From a checkpoint of a small mixture-of-experts model trained on Wikipedia: 114M parameters, a softmax router.
Below are experts of layer 3 (counted from 0) of a mixture-of-experts language model. Rows are named router (the router's row for the expert), gate (a neuron's input weights, with its number), up (a neuron's input weights, with its number) and show model dimensions 96-191. Each number is 128 + 32 x the weight over its row's rms, rounded and kept within 0 to 255. Numbers have three digits each.
Before each expert's rows: a language model's description of what the expert responds to. This comes from a sample of Wikipedia text that the model never trained on.

# expert 34
It responds to: Capital name initials. Single capital letters or short capital pieces starting a split proper name, often surnames and taxa, e.g. "G|iedrys", "P|ilmatueia", "S|phingomonas".
router:156158102103129145151179143157158110158096149116127141116117157115158066138133173183117104158172123101075144147089140107167135128099114064128073082161118180158142130141121145151186145187123056114145157090129104114193159142121120137161081094133127124093120143165125101102139128137103133175
gate0:069113131119148136146186150105144160064153179101073072134170144133122096156180129175202053088149096144145125096078127159083147156112152140089127183173177136171171154115152093128116142178132146138131150094133073140143093179128124142070120109091188141105085132136144108132114148072133113112
up0:172114160161173112193107114144130118129148147143117135166135140054145138150127109156144077094149103131123151115113076096173057145127098147113109109160141177178122118180088116173104120126140096108134135099092155121126202133090131106124112108124134113122145149119157158094156174063115069095
gate1:165081109074076175157085071176164093133161188146113172154139135092135121148165140108143136060159139116120077163189115166109124094157155138164107103125163154114077211120115144134168105116138106148133151085085133121128079086139092046109174104083123109102162207146115126141174073147142081087
up1:076107090113140125069149174122085091121137145112119199109120086104123145088122132153113139158144178141134132155136076137149156075138165137131071155095147118114183119160109218172126123148110138110145173113140123154136083105138154126165120122155111107117056100172140189097121096123101177153
gate2:085162103120124120119107145153162144149166145144113127091135089153104152122156144103132121160095111112129143153062154184145147164113141154067117106079150117116142191105092177169129073144166174082169098127158084142129119131093111114105097173139131104109106130095085128112135108119133119110
up2:088132220061150139094064112140151102059114111130163157133159133065142108106146161102170132134118096164157180123147158165125153120134089144164088095132185111133193199077138140177143128151145140102129177120102139098151145098165149158118080123167115086177132207131153109117085111135176121135
gate3:116146186151168110138093054147148121155148101129094078154102164206133101117092104075124137088161138137193131144139120131130076158085166123141092190112155127109079169124131149140157123149125125103138083125149158072120101125072138158103157201130168086094181190167165104093141144120161146107
up3:155110107141149136170096111124087143136103124119090213162090102108118154139021189131125122138172127174163142094142129133140129162129120151097132134158096143086131129129162126126164097082101106059105081104130133149118186169087085203143134157164117145135173170055091126161102136120102104129
gate4:178142081157132169114121134118132145101167100059122102117084110121091219112124093143132111149150105173109119140166108116110114189131130088159108133188112117093100183165150084104143046119136092143093161130154180085177145100135132124111091150133098108205163101103089101089169145165142131117
up4:158101165064144150156163105101158139117125108094126159151163134112104049142096128151177171165155106088114101097115122145151125133139119071141096115072192164127118177125137134156167124097125123155110160154181117089077105098124157126141078140091100155066162171136061138178134134133110151171
gate5:217152150158123149152180054149140091115123184199099129091088182143063095171179073117126157201132133110162161132122108047111085154128169165132163156080112104117070122121124119227116106145145125155164047102124132121111147136108100105120134179072139079158158110111163099172121127106097130149
up5:083085158056130115118122190107172176110107104039129114128141082160110109129143136129089118126082150133078147113092175172159160146203141090069084146179135164172081176137121133097136166074130131051092159111155142104124116201143131179059104102158110125149130124112094142128146115113103137083
gate6:181169146087099078137136153162103135115103161173175107113134151122113133123169119127065116179149114107081114106135176107142165135175112108110157060169171191134138092145087194135142203143100142173160182128117116142159166117061147126129160114079144138175174089137141185081163139126123132164
up6:087154112141111193229135172170202150110135096150111096090092068134150091122127108145131108067100141132154158101097090107117123153147152139129143079105107131086128132086195183126105085102109183140116164131128094114138081180125132143081098103202131116125160148160122154155177080088068082078
gate7:151089106096176137118143141168137186051142127179146169080158133147085106138145120138154101116134122129155120162130145109108130085131150087129089115082127110167097151087133133115133163152167095101153141160146117064204164178122117143133139157183174124132106148134163173097148084109104099073
up7:173126099127126104108173176139127131195132143138099165097126147133151170066117097116161105159104094118094178202099115120120117150111141137115113138097162186097171125094134095115095135155109175131172127144171121159108123095133084111064163065086115149138186106204089116178141142158130195187
gate8:155132086085130134141114165086144104063131173108112142079162197157146143107109149136168033200105101133108173137155129142063134193080101115162135135127117162113100142163125147130099177094162156073084188110122126145097062094131126159116117115106164097137141102138155114114159114152178087135
up8:065105202145127129108069141123099113124123110068121142131146124134108145160072105147128136129137189129145151129123126158163113099111097101109162120150154102059158132114125170164140124155114153105158172058130118157112119150150143138068136161119147058110135108146168085140083062086080127069
gate9:159125163114119168151120145138147111104063067085000129184130165157128050103069190118216141149123082131143167126122133148080106068150113144145138100169113125136159079131116128106160160127106096123171120120142142137135122111103141138140121177106148125212183145114207116093133146077054131147
up9:151158072134121133162126117124174146139169086114150148066064103095129138078159159153175105163133087112137092128108137128137122199208127145152151121074095136093090185135083193118130075131128154121196132142115132113059150170091099119144107091181136133153137030114098102147123092100123155103
gate10:130176087187155162127114172103105158082141114131113122128129113111154094102149087120111086198184124167198185145127090102172112168093124128163118102096111174145126150160154117182152090125112111114119128089167150104112112164116182147146074152170134079097112091174102115133157178115134109128
up10:101106129126146067115153141166148133087098110124160097134113159138123078124176126156139138088107134095150079125120118111125157137142157161128141161108149147143113136069118074134100162131140102128150141179125137113155181182085110116127089068218153154151197204158097141145085155125078186171
gate11:102144124127114137162137146142186119043130145058148135143158054095132091129144179164135119072101140083125095113149155127196112116146124112128106102225171144114176080125089165105185149143091070144185142075111124138074111149137164099146091139123124162181143118149195128147109120092144098077
up11:093155157152164081199197173129120139152106128168159165123166158114165122184094155141155113078129094162127079134199129158144056088154141167123112150138144089099163177062092102104098174101146074151118124153122114152166104142098158103093180085156177166082139091166120096124169185135103137094
gate12:119209115144130160113137105155096095034113129121165137111148151178162130175167077076161118213121058115148079165138069131216155105100148085143113126078165119135119149136067139140111104169161105146136086148128098104111139107170169080155083145085134136119128165145134138092160100091187136097
up12:143113175084153191084097172108122134161169135116160173113159089150086178133091102065224114110108125112099146131042150101113098113088131115160181187171110132167142145125150131154094087086133153124156158141153114152146076091131166184103090148095154152132106160135144167173108151122121075149
gate13:179120165112080132152124183161170106110139135116137103182200138116170101185092116099126119185080096146138159128117148119093157164129119078131077148140126099113132107127197128109147099091092138115105108103114169142084085054129174192173082115118126131093132161160117139158127172119114109121
up13:141129117092105121153109179159069119167129135107107094095201102125130082161099118120043087129141171127124129176177133132108177155059153123124151142097116161195154141131128153142104137112113122127143108101125167154141137122094120137121065102094132161108134116148221135192219169072159119142
gate14:118136111115112114145139162151094089123139137126163114115118110136117152138151216120096119120132124128130105152135153194160127150141135156110133119110117137127102120129116137144133079068153074126126215125142159080136137122089153186146162121124099131158227116131175063117169135130130113103
up14:111102147109141088160091157129128112151160175092107119073136150097180198133145131119191076128111170157082155152120165110024143096124130124073103137111052133096173127148118122118099163095128165147056101074152158185137110130158073152181053144129103077070128131102122141150099165080110184168
gate15:132106156081120158118135133096153197092135106140133117069154129086150137085086130123066061112142116099146187182116142099157083099176101170108150198135093095125053130136118158127056117107070119109147114116042102131171109135123114130134105142158121131111145106156110140193142125158114087082
up15:173134126109145111101080141130160152153107113076136128096154102135152096186173120132070135144150120138066177156080082183118128112124110098142110148131146139121169086113121123122097156162145158110118112114122105140167154167136071125151134144111168139166171094083123128113108149080058161170
gate16:124158146107102167122126091046137170122143104131145075157093134126148086150133125177152133187169132098086141135122123062119141088096178085103115176147144110137159117128158127097142131171111171146093127078122093132138052145179080119111162162131193112124118165143100122151148139136083140192
up16:134142118114165043118182118117142095115133123110147152136126179130134095110108137094167140124062104141177086058169160113113146095046117095155096084097112125109124145132131144138109186134155087127122199176080093119107190140136151132177196114064079128140109072210151162150099092140153127083
gate17:160127095120125097136084106138175143149139125140142116179151095140130136126163156118075139098138073112102103112116088115090149176123124092164098051127121171113082164099135130105130188137188100118153135114119109086135076098139226159172133135149115202153090164117123138115119133116177107134
up17:101154188108141130171144069137194127134124142131134057193139122131145083168155124130130123096138118124173101143166125130179114108121086153092083154155188105134144146099090111122080151092146160127152150143115137079161155131118150106125154099118115116051133160137159149077130135176119115099
gate18:148079143116127130122144133150144171179140095075108057180135182169138182167155106136156095148144090155113119082120101078180094097090137118191111141150139171126084107107091164069150157147125091114159070175141178103113107120150177183127092145127099108159164080175121097119186146169133171123
up18:063146116096105142173115060148168104191186105169143092187192102112104078110123127087133111130116126116160152160155073109088142146075190160193092134139144071065108162190220153130143139096154078138189153140107115153100178143086135189129106103136135153116109143167106196135188123149120102136
gate19:169119148082129132152089093160163124129120108113165088156099165149143139151084165089083069061144162108204155100091088147124079170140094042174145197128167166108101151151148169117153164125130145143129128161130045114099133130099121193120105130086133147097129125111160103157063105100115135061
up19:161152173090104154127134120114167097116116124079102160118121118149132131158130156147141110128207133142141142069111139177129140050152134114089145100118159166141135132110162136134117120099117074122120157053081189125139110075102208148176125126140056167168165137197152111127183146126139143182
gate20:094082138223129136099187136109108184122121226135187140101134130111107140128120101144163056158122126147081183113102118124110151101129084131127142175146135132126149180116116142114109129161080154099130094139082110147091130135106128110143107132156103119129069093159152138138214128153165152191
up20:167111129112094093171059154111120173132118103152108091147133113138186146127118118129098120123114119120162123148196094142098103201053161148076123079122136168144088113133110101131167179189076062054109168096091134101169111137112119113111107142050114115141154089158154137100150088102159136138
gate21:143136128167102100199101135128087166089168091137157113057107100063126086129144162109118127127095149075109133107111163164146146045142111103121174087090140133130113086109134118110133150104161162133145094144152141139159093165170133080135023168109109116139103096113128132119213094123151085129
up21:169086180192093152197131076144126110093115106185145130073166121121159079126133106114135120190126178048213178095128118113146118111179127091120054080201179094115146131098092071125103063120130089120099104146138131123146118125112143068157109076152125143072127102107093085086198070067143096143
gate22:079144136098135160178181139149115108112103142160129103149133135179150092199128172190113102155078136109102171084130141194143086183123146197119212084052107134098139141148096085109111060114128121048115147153099140112151126158152096105103106112171114132098121137137101115161120121078104098102
up22:138175159128117157065115118065160083162058123122145130117169155181136209124130106173135167189114127146141109131170084038125176108140117140149108151112100102124139107190145196116121123117131130046156185110076138151149106115133090083113149161138111110148113117095106170117154109130182139114
gate23:050099186146093109101131079130140124098168122135144134132089130088105130142111115104130140118108110117136105123160095126185156180124148172164158067163163180160126073198134123103191106152177104143158104096152183059160126192092212147157081162175121134137126210126126096127089150194104119082
up23:150085109124153093126074117129081087112135160131145137155132106101062126142107159098054076136213136093121150137169135126118134121141104085156125125110141095177109048149087151136127115132079111162115110151067139157121132136089185155114152113139083099102148098121169148111140162104162160156
gate24:136120141123158076162135121108103045126159093108102174147129107147141152107103111125144143142156095147134151133109174099183130077171102136071124148104051159131140174154121139170137142142111107079145123164154169087127108093115067147121115130156189121107150117153084076136128094191133138112
up24:130118120112105137116068173173109154177086115123069122083173160105106115164111160099114115125097150139149154188093095151129093138129149108143119106138147151075163129123071133117152135152092175121097053150129112149116148104182135090123146124104077143121106070149127157133116082112098135126
gate25:186140133130075192148148105111095143100118084080165139124118115102162077103147141174120145124150118154135163116123090121134191133202167147139082098096150044122128138186159094116158147169119081160175093053097145145105095140187155134092128147121127046100104120084122117112169168174100126133
up25:146140153083098138131162198146169103127116085117117121125213141137093055143092125099177197140186096102173148160153114131101062166127080119188161162141185153136209091196084129103132160131152106111130082124130107149096068120113164139119147124142143131141094115176095048080175121137181165107
gate26:087156134119152104147107108128148115115130163150082161141093145181146136119095117131107149161159169192152197137134140094109115088133142096081112088064087123108190110098121098139126182080135125129140137118060110118142112158139137133181091174120160135134208048121150138110189143102091147165
up26:133147099106145130150142166041148144108178074016124096101141115049128056086072161130163173090107086107062129101111149182178122165100123136154128152175183145126136119132146159133128153131135144097140111130125141161102089120170176096093139158190111185136139127163139136154168147156120081083
gate27:123134169102156130142150120177130104118113122157128081128131101135100111153149199121178152056110112159103130114152054151084127085172153182086135147062141080149153147087161136128133095051102072164142107119170169080152125178168149113174148098127131140183091117150155133123153102156168124114
up27:095154143142144131137212147143136109179114161069096129175166153135096088145123155143113176111107133129161154137146158132140137111110104172098138154127137147066099082132109097112088117121150173140143066124107105140093161086153128152127136092156131099097074132106098114105124130144144194169
gate28:133141177130128131129121122139087086151189135155176073146118139081141130121159131098132085142105150097113150118126114119169163118166131088089158098191111104183114159159094151163152096139115126137115103126116170122181162141150125087086147095141174100107128127149156102126152111104102107149
up28:189133186090099144123108207147128106101125179141082119117128071105127106118121132097162065154106092093092156183153143158142122151108117146129174176171170057181130126134095149106097153089092173089159107086123173192140095178151078129121147146148158146094139115112108170128150079093127114118
gate29:053148074141184119098110074106104173154121147131124174174113146186128080130150144169084119150128130192070100144093146118099051159098090143102148134157203113173120097084126168103084148167178109145130133124089135114073104126119127156149133126151143077106149167165140128121129142106103092123
up29:121086140097111178108159109079108084092146117167120123066139087122097104165075104158180112160039140088111164109057173115134111132211079086103135134154132158106185062142094117114132133132124154113113137151113129150060116093173057128124100136105119157136110105090097137145134152142139125169
gate30:123152123063119113095120109079099164135194086108147119123124099120139087130110090145134130065128085148127133163112146145173169132187101150081123127059084077100148078111121142104150181139154088166083134166065176158126169155121111142155171117127143115114116088093158174119129130184168124126
up30:138117239114176070129139131133103125131188093117156126149153147113150071150156128164149162085123100121132154061143117116130146086127149151145125125073136151124213037097123150090112126211156163109203137145118213145196111131136181181151145148167133065133090066149206128116133193150116091091
gate31:131129133046111141078153153126149137147114166134148152115156154112140124125101109081082127132070180147123138100138117155129124125156115143134072100189172127149097120099144094125196174142132110131094087116112097123166141121221111164128125208115110125120110134120131143162126151126139130140
up31:056140142210130146175106115154109150116131123137102148147110158155119134126191121125178139170128098161151120187151154198189186124077128155122139124124112140064147138134130137130112099107195133089182095160167180129109142189108138170132147146160145081194125078124152102117131120129073110126
gate32:120134160137135078127066110196140078123167138131085142080138147124130212182142082067136132096151005118105086104171146149147134111102166115140122110190150129141108101114096125119125151113179140053156112170104163115148155123181142093077115118150187130100109187142104115162163146138124146150
up32:162029165162148143104098103148086171102167154123128126152133132060139165120095107153123035146118120140165127054073121154170184182143075099136121134163135107139143141134130081078086173096092157116124111124094135184133135125140153121145149172151137134127146126086124146083144148150108152158
gate33:174142158151114209168087143145143077121134086113126145153123121094150101131148153123162176156078106109110105092149090182145104156128132084041158121135158092139071196108094189173134140135155112174168163088115130112126166139095135142104143126108109135124105140088119122076155082116158119107
up33:112131129103110124187075115090165090217107128145144149188169136153139171130120151105078114153128151091139131129104148151136107103121144146136069173114118124117153094186142114141094023138160077044157117115160164145144108092128193195153122134185138143090113130082103130185164135146106132128
gate34:099120158143135094096126138160125135176127158061129133083101185141103141141116136152143042105149139185096061110198104105114113166099086083078143186136149083109163155184160146124147129103136086155121138102128185105174097140119093129116133104173122145102199167170118077109141093198182121135
up34:165113130086192156139143126130191146097149147139196152099152102169111156114088094155147188199140113107100077138159153141075098113124141174100122089129144103093086118072153106135108144076143107080137094165113127140137028129159132118150138207093170153146082129128118161143232118112122128108
gate35:129117127121121167098134116095110138120106141119097172116143141165095119120140124132126116145145117157026093137132095102109133152068136122132159096137135099140118151151100167150190180169111112143152059139099100132158132205140052079165143196116131099099153087149123104111164121220121134101
up35:104112176130138157131126137124084158110112161143239102140112147128107124110107108130092181101130126138155143105182108116125216159127134091173136121152168085128206102140112092097055151092187145124147101161112086142096120131121126124126139119103099166131110114081161152140120181092067141075
gate36:151107125111127128159122116125089111072160085064107113131123077112087168094103148108103141080151129036169167133170159128112162155126140136128103116067106123094112146133108127115130090140131095090164161124151127113163158151207102132082081109138181114105113145146155133135149097106145142110
up36:089166149129165161150137130138112154146068122169068164077114066096152120136120106079147132117136171160092116112120152158155112135131143165129082123101166136131124117126109148162120213073147068147122199087124140193156086136073066125136112119120148184133152179166081126133150153136090132157
gate37:142172137131106141152097010120102149140072127082086137165206149140113147133157059105145193086147091149128097122180152083125161168106076124149171115152146117121155090173107106141147120143164096136154086109119124098152168139119121168108152152147121060094191158067172109081160151156173122129
up37:107135142089181194119185123088189117131136139118134078080109121128189157110132143121116080149105077176180126136159141149192149150121164142104109136134177105097079157176130165144105146111176117147121102057145107114088148156075106142091155115209190186129123149131152167104174170127122125091
gate38:115156125114115170129132065095150136140084137100186151126120142107120105146124148151104177111124162089126169114129124172160095067146124099097115112116181159118142174112139173086155107087104107083094163157162162091186136065141138164126129113100118144169100112110154095107113144101156138113
up38:103180159088164103162168111145165145107009151084092156090115035122147156133110144188208187165122133110048126119149144140119111084100158146139104122133184115137147114131163115126196222135152115142126185123081154088154125086155118175144128101160147186122118143153100091111114101217131121123
gate39:117146119146098154150049154074145190140129112146137186102100101136179098090136067093115135108123140129041130127138164100121084138042106119159109149178199100164146109197185160180098187132148092118108149102144153128164096117136107175144181163103180124113113122126164151107088160117145075142
up39:189153105146103115156123106102177157182165110113117147123112176123126082116122064116146126128149139118080153124099119126131121187169140110142157165124125094179095132093123141132089179167171216138124091057125109108154062101196153152140152150108149155140086124150168108149063148156088109164
gate40:083125134167101113116135135132184124082145209067069220107163076082126092142098138162152123130164134155175152138084156110120153127118148148103086113122072157114170143082117139114099152142157164105128136065144192145110092129114126148101114089111106055058161131125119121073180148146125173120
up40:107132160130115132059148071140132128181127099098101116135133101145114131062123118132105128119116124082093128127191123144078074095140104154155141113118137143071144104103145141186169107147133140114170114144095129136156128053093118199160103120149127134161153092137146227140106112189208133182
gate41:130112079103139101128135076128122214185131158111089080163153173142151146187117134116131130100161112107153126129125153133113097209165102155063131110107128110098144124112120147163145189120158168162151117064090167115166150067090147130153145092144199176106090151098166121101117108181126153151
up41:081049155110108123041128115120180144133135125097182129055114049101064175158164130131113104140116123164101165076081088126201120132142095161105152133118135175114178088131149173074101127112062129171124145097129134114144156190069137096118157119114186108106119109138098160148073139121161092194
gate42:137201115123134169117151110148152127039134137171082112074097085148130168092166100164175180141147082133123122125121137150135124146130099168153169134045146169139106125112071134068133110048190081209094135106195149130075135112084124087164104142066098175093160071090143104099160152107094111157
up42:074139154093095123125081102063167113129118082121101109094145132131126120093130133109087115066134169093107129098155094172199112178142075081139120156135121132137171134122144136146124107154149134086107169098125203116043131092093178158090137063118127112135163097129073078099118153125103131094
gate43:127107111106154126172085100096106071107159104168175125133102136146110110099123184098129136065204134091052133147095145148165129158182145081108114172144148108135070111108110146131096088118183098175172115053141082125105115158111172160117115107111145092128136147121104151112125130110119136109
up43:160124142143124125130154152090152146091137117139069131119047078128139130103143083118089117083123188095145088127167132166145130128182103154157165072157140130080109143126109102139173114141154134113129219137120139120179180096117154106165137193152127145121109166142135147111144130148122095107
gate44:145103109115162140125142056120085082088175134137229119139129154071090114150146165111167091118128085190114076156208133128149111143135101127125185144092159177121100074180075143182086110104133064147157158102172166082140198115094059164115142135157159056192158106059115101107141120157085113170
up44:080159112107124113106076076123170136142139104124121199122146149087100091156109055133123105134143120141119121135176125143155053130096174150184125121194069134139122103137136104110041159070141107119177092077135108161152106158191114131097086190127188156135150133099086131160098183124126113185
gate45:087153036155086108123121099133051154132084101082176165133076128195145040156098154121082138167181153119091156081110139167152128097130158137120118120137130170098125126121134100115140208212131089095119133132105139108155111149117117142144086103094167101147119102187146134119139202148104163136
up45:103166110199116079159148092148121136122140151071168104129136169094220106110146139146148134156151142060134092151151060090118146052154146097149163095159165142163163118127172130175138213130108162057133119050116161090125121088106135101121123107069122146127152144127146137166166128110042137111
gate46:178097102123115113096128091137107067077106122104168146166128118098122136054143149123107148120141136100105099151124143116144089124127178083138081109155145148185111131158116178107172119150089149100079163114132154073118121166127092132195093124122092107100137122142122083103086108189157092131
up46:080141097161071113155148113169143063118112149097078122154102087108148104063101180165138062117201141130137154167109145111100156142148121072114149120180112181160118131117125164116147110139126083140160152069058155124141164142127173204150145169092122143096108178142138118109136133133150180193
gate47:173140090134113145147141130081182101096199114093139159105120177132131114138068170129132143115069123106145152101092153123107110138149058084103067110133103104109159101110132072169220107174136075083148115113100128075104095082159169125172099114126119112137116098132122135095161094170123119149
up47:122134171164135179165165130149193149090151155126126123103134155059139159155110113119095152136133182126185117123089074128136060147113124098111095112184125159084147180166104159149125132143128137209121111118116112111133096124149109109135140118157096147128115131099158126099141105091177128099
gate48:170139148086130096191142150180182120086166177104113129129193068126148114125110173061180143101077164145159105125135087127101150103158164100125080120149141158142089155120198167101113115138045085116127134126127131115133108136147146151107128108102123117108087165164137114152162142108134151084
up48:154176192115090152113159163166178124126125172124126091156130173113135071119154166121187136133141171096172094130154101124145106136170125082173080147136139120150098139183149094127162094120091079079153158105127119102178163163095181165126096124120101120117189090156196072137133170102112197110
gate49:146152079123161205151178118075177099088140117082056104177161080157151131129122093113094168048119186144143127108155083101110178091104138160129118179130115098124106110095092136099110153155077127104130129078127103130141132100096129157125119112112115121130099126155131098058153135172104138154
up49:121169171150101123122140130094183160115118128121126122098075127122188147126113157095118127156124170154148094135129129157175083202097090209106165111182116096109130143170174138109151155154170077152168100146142117233167122054118144108164138140121084124128121141116181136156113115130188114109
gate50:122124140081104141131096105154134141073143117129153144144131137150110102099102176107156157106098106153126116090138173099098151094092075112119136154142128100137092170127153176165110164137119151063109157154115088152132138158130130157159100097073146111147145122144139064095115074051165163161
up50:071145101117174099097118100081130087099194109184117115123169141204145142179088098156078125107135173100106154128136179105153086112129122163123149176103102164097161135124187154126085057103163096128148179158117159114152114062122164189112074148141074073184104090122104157130121128148159096030
gate51:096088138135167107129197120162122073095165130112137111110170137103131116108097219131109106091111116145191076147181136111152141142157210089116123106130113110099184126113148106140121160137153022172164124121138118152109120113043140122129133132114101126155128133139144105127143157171137165103
up51:128140126148119114121119114125118118220095151167089167129116083090067144127215102184107136087077145112071117136131110117094124142095108084102070168176182156152114117139121150155161138111171108153137121089242168103113189162152083129082139137130159097121125116170169165133141079185133140138
gate52:098083149099136135103089138113136141151099160150103091053133126140105135093132171116116102129099146118113172163084158142201136148163154144123137128145110158149091125111069179172120171146164170113148091122142202116075145132108184120122131098100157116122206130139071117145157116099075139116
up52:119133094091131177106113084163086089089092120109153168105072069154092123118188146093126125150173110104140148131112186159125107166122063149152134145162162180127088151184042148126113022122151170158183143140065131153043090090060170140110125099139142117176113130147145138120147175134111118160
gate53:163090122046169114122093079123107143147085144160094146133137122154173190150131155163141064101118134121172120190147144147141121133137150129074125160062168157107173124140096115114150120061168171113176105095166115164130151122079089131160059130204120075166154141125113105152184154145099144170
up53:130111117117130134077129144106106073154157065124104161077133145155131210236061201109133107109080108171120121150145202155147099085141118063084120144103152137144138138111111129133126130122168114086138114123115101162124118124110081132113145140081161141067150101094092149133145164173136179110
gate54:154161081172091103156167138166176086122157115052169110152104107154112183157152110162158140125193108151132105054073182080113101144144190139086161110170131149098146163141145095136076149181130112138142103139125126115126136131148115137092121132124201082160171059077181094100191127118115116125
up54:130124105095169087134105129116131125112106124108125157201114093183108111125133116128065075113116105127086125080139129145162143072110066137136184117124131106120126124131113125122135153096133121089117148141143138192078051143114128188116168210184095112112119234179125158104111115106107100106
gate55:137078183108129127106085135145151101136101126172133139104175074161129125166172126111076078136134152123146162139088088171159149141154114091178077135101101109132070074120175088068116103148107124168070089127136146125156169092118165117162121133162094165100127166183102169096090114138094148130
up55:103134179170089150152120116099116150137154151096113151137134123113118163101117127134117123092154090153110112123105132137153135135100166145081150113119129157138158164141120143153134137159112152168154112117097062096199148130211121109080134152066156142107126105069098160161148124171128137171
gate56:114123093140088129156094146162166114177200113130103139092146154108188126145063065084119113152125139126152156104124161118157173128117129121177135123104124100130147113102114167184118171133109159110169142091151148108111151083119135164063127064067119072118112120161189114107134068116103130142
up56:136151083111142197135127086144087061086117129160158137063123133125086142105116109142146101107138115074167142132108106126149118181206126132144148122138120060085158165144188088084188114084145125155118154124128160135180104106134143070145140143108137133109108156091089096142133133103208123098
gate57:143170079077128170110134123099074086096100152125208157164133149125111095086128129168173180153127158154176141190142110119131122178114153130135093127067107129194101200175151196150155152154152178068129053162101120147137125187170114100135152080113139161124100140047129059103158116146169162130
up57:201116151169139144111149111104178157134157113102137128078095075129110106115126103238116131112091171090152172176106098138128140135143107058128130186090163066071132133090104167138154109149162179074129127161111130090181101169158119111071132168121147137162161095103122200144158135137166171100
gate58:092145182074179155064102133126102156192132123119137133110100115118192066169117144148121097131138180126087105147100145122100091115096104108167006166117083184129121169104089124170119084145193134138100155112115165133150169115132092137138096112127125132107170113123108123107140135163098107134
up58:117122120076117146127107100112119098141157122131116098183138094155121145125099183113121080098176152131141157208128151196159096102144110161153179105104116145167108110175134132182100155157160073152121105120072090126121089137084122162142191103127135149149075142154130079185087152155108145108
gate59:126153162144101107188126155115223102111072169154108118146115118137163085167126134122167126146119143092129124082101106121143124157083105116148071134149118141144140117136075155124127137141097123111133183150122137141120175124149130048160135111097124158156169096136139106120130207120152161161
up59:148080152124140088131095102152121123129109140072148147139152153073158141215144136128074112160150118132161156149128136154093125108102181088198091128138151150157159126090098126091167132137070091144085158106121125147181152127067092168090115107165107136099093179152142094089117108096131102122
gate60:062174124157078058146122163087165054091187108120149137121164129166104112169096163093182120079146112118163073110107152114163093126115120140132079121093148155156172130108200063186129130145126095125169165074096164126149089125101195134126075096063144126098170096152091104171194087078134131147
up60:091056110130068142131085085137114163084170112114123144210123098162150142121153045158130148148117163107092099113129162153125104153169154141132136143135168174109173181089092129097162083147167125157070135163116134161140149105080082175132125127125135119116130091159096088103122184183113136145
gate61:146120127127117131141132153166097055088132188132157167118128140118139135107149166121128145108114112165150066136114121128157158090116116089118099114157130133117155124136144165099182163162141125108130113140142177118111155170203189079149105142159108162135108108181119130130156068121136202123
up61:169177124129116134126116149105112197143185153147168139148098118095158144047151145132101078104081132192134083089134096114180127135116077107131041098180184102104114055121106082168140107110171117141166079158101150136130090154088170177172078169121110148149185117097144087157122167104110105120
gate62:131144104042134149200119193171233056106108155090126103156149087137128096108076158173142168119077114112120149114120160096188133129194116110143067132103128134145119105125140194134119109138136105117105107145159077077138083111177210194159072102169086131154117112111136067136173125136152143107
up62:101147163101097143231127211157203139118163159142138122140118057144065099136114171126140139100106148170091082072113147091139226159182131138125092115160154154138154136147123136161072079149126104181158133154173111117149152109125134112119084150093137070141075080152134081109228123079172101100
gate63:105102119114172145198117170131181152071138116189138108141171148141123147123156092155157111169118109132132078111088157127109134194115110157136108102173093113159139140120121072170145100115137095151137166109190103094155181109069144183136127142169165135090116100094089070066131138088119125113
up63:203111114107107085191154169077124112131088124188091091124172126078109127099080174104134079136149137152132121096100074148145128183144119133126077038150109133198137132120139198176134093161130116097070129121122123119177127121107182138099171183139056138137107112183098099200131170105135169094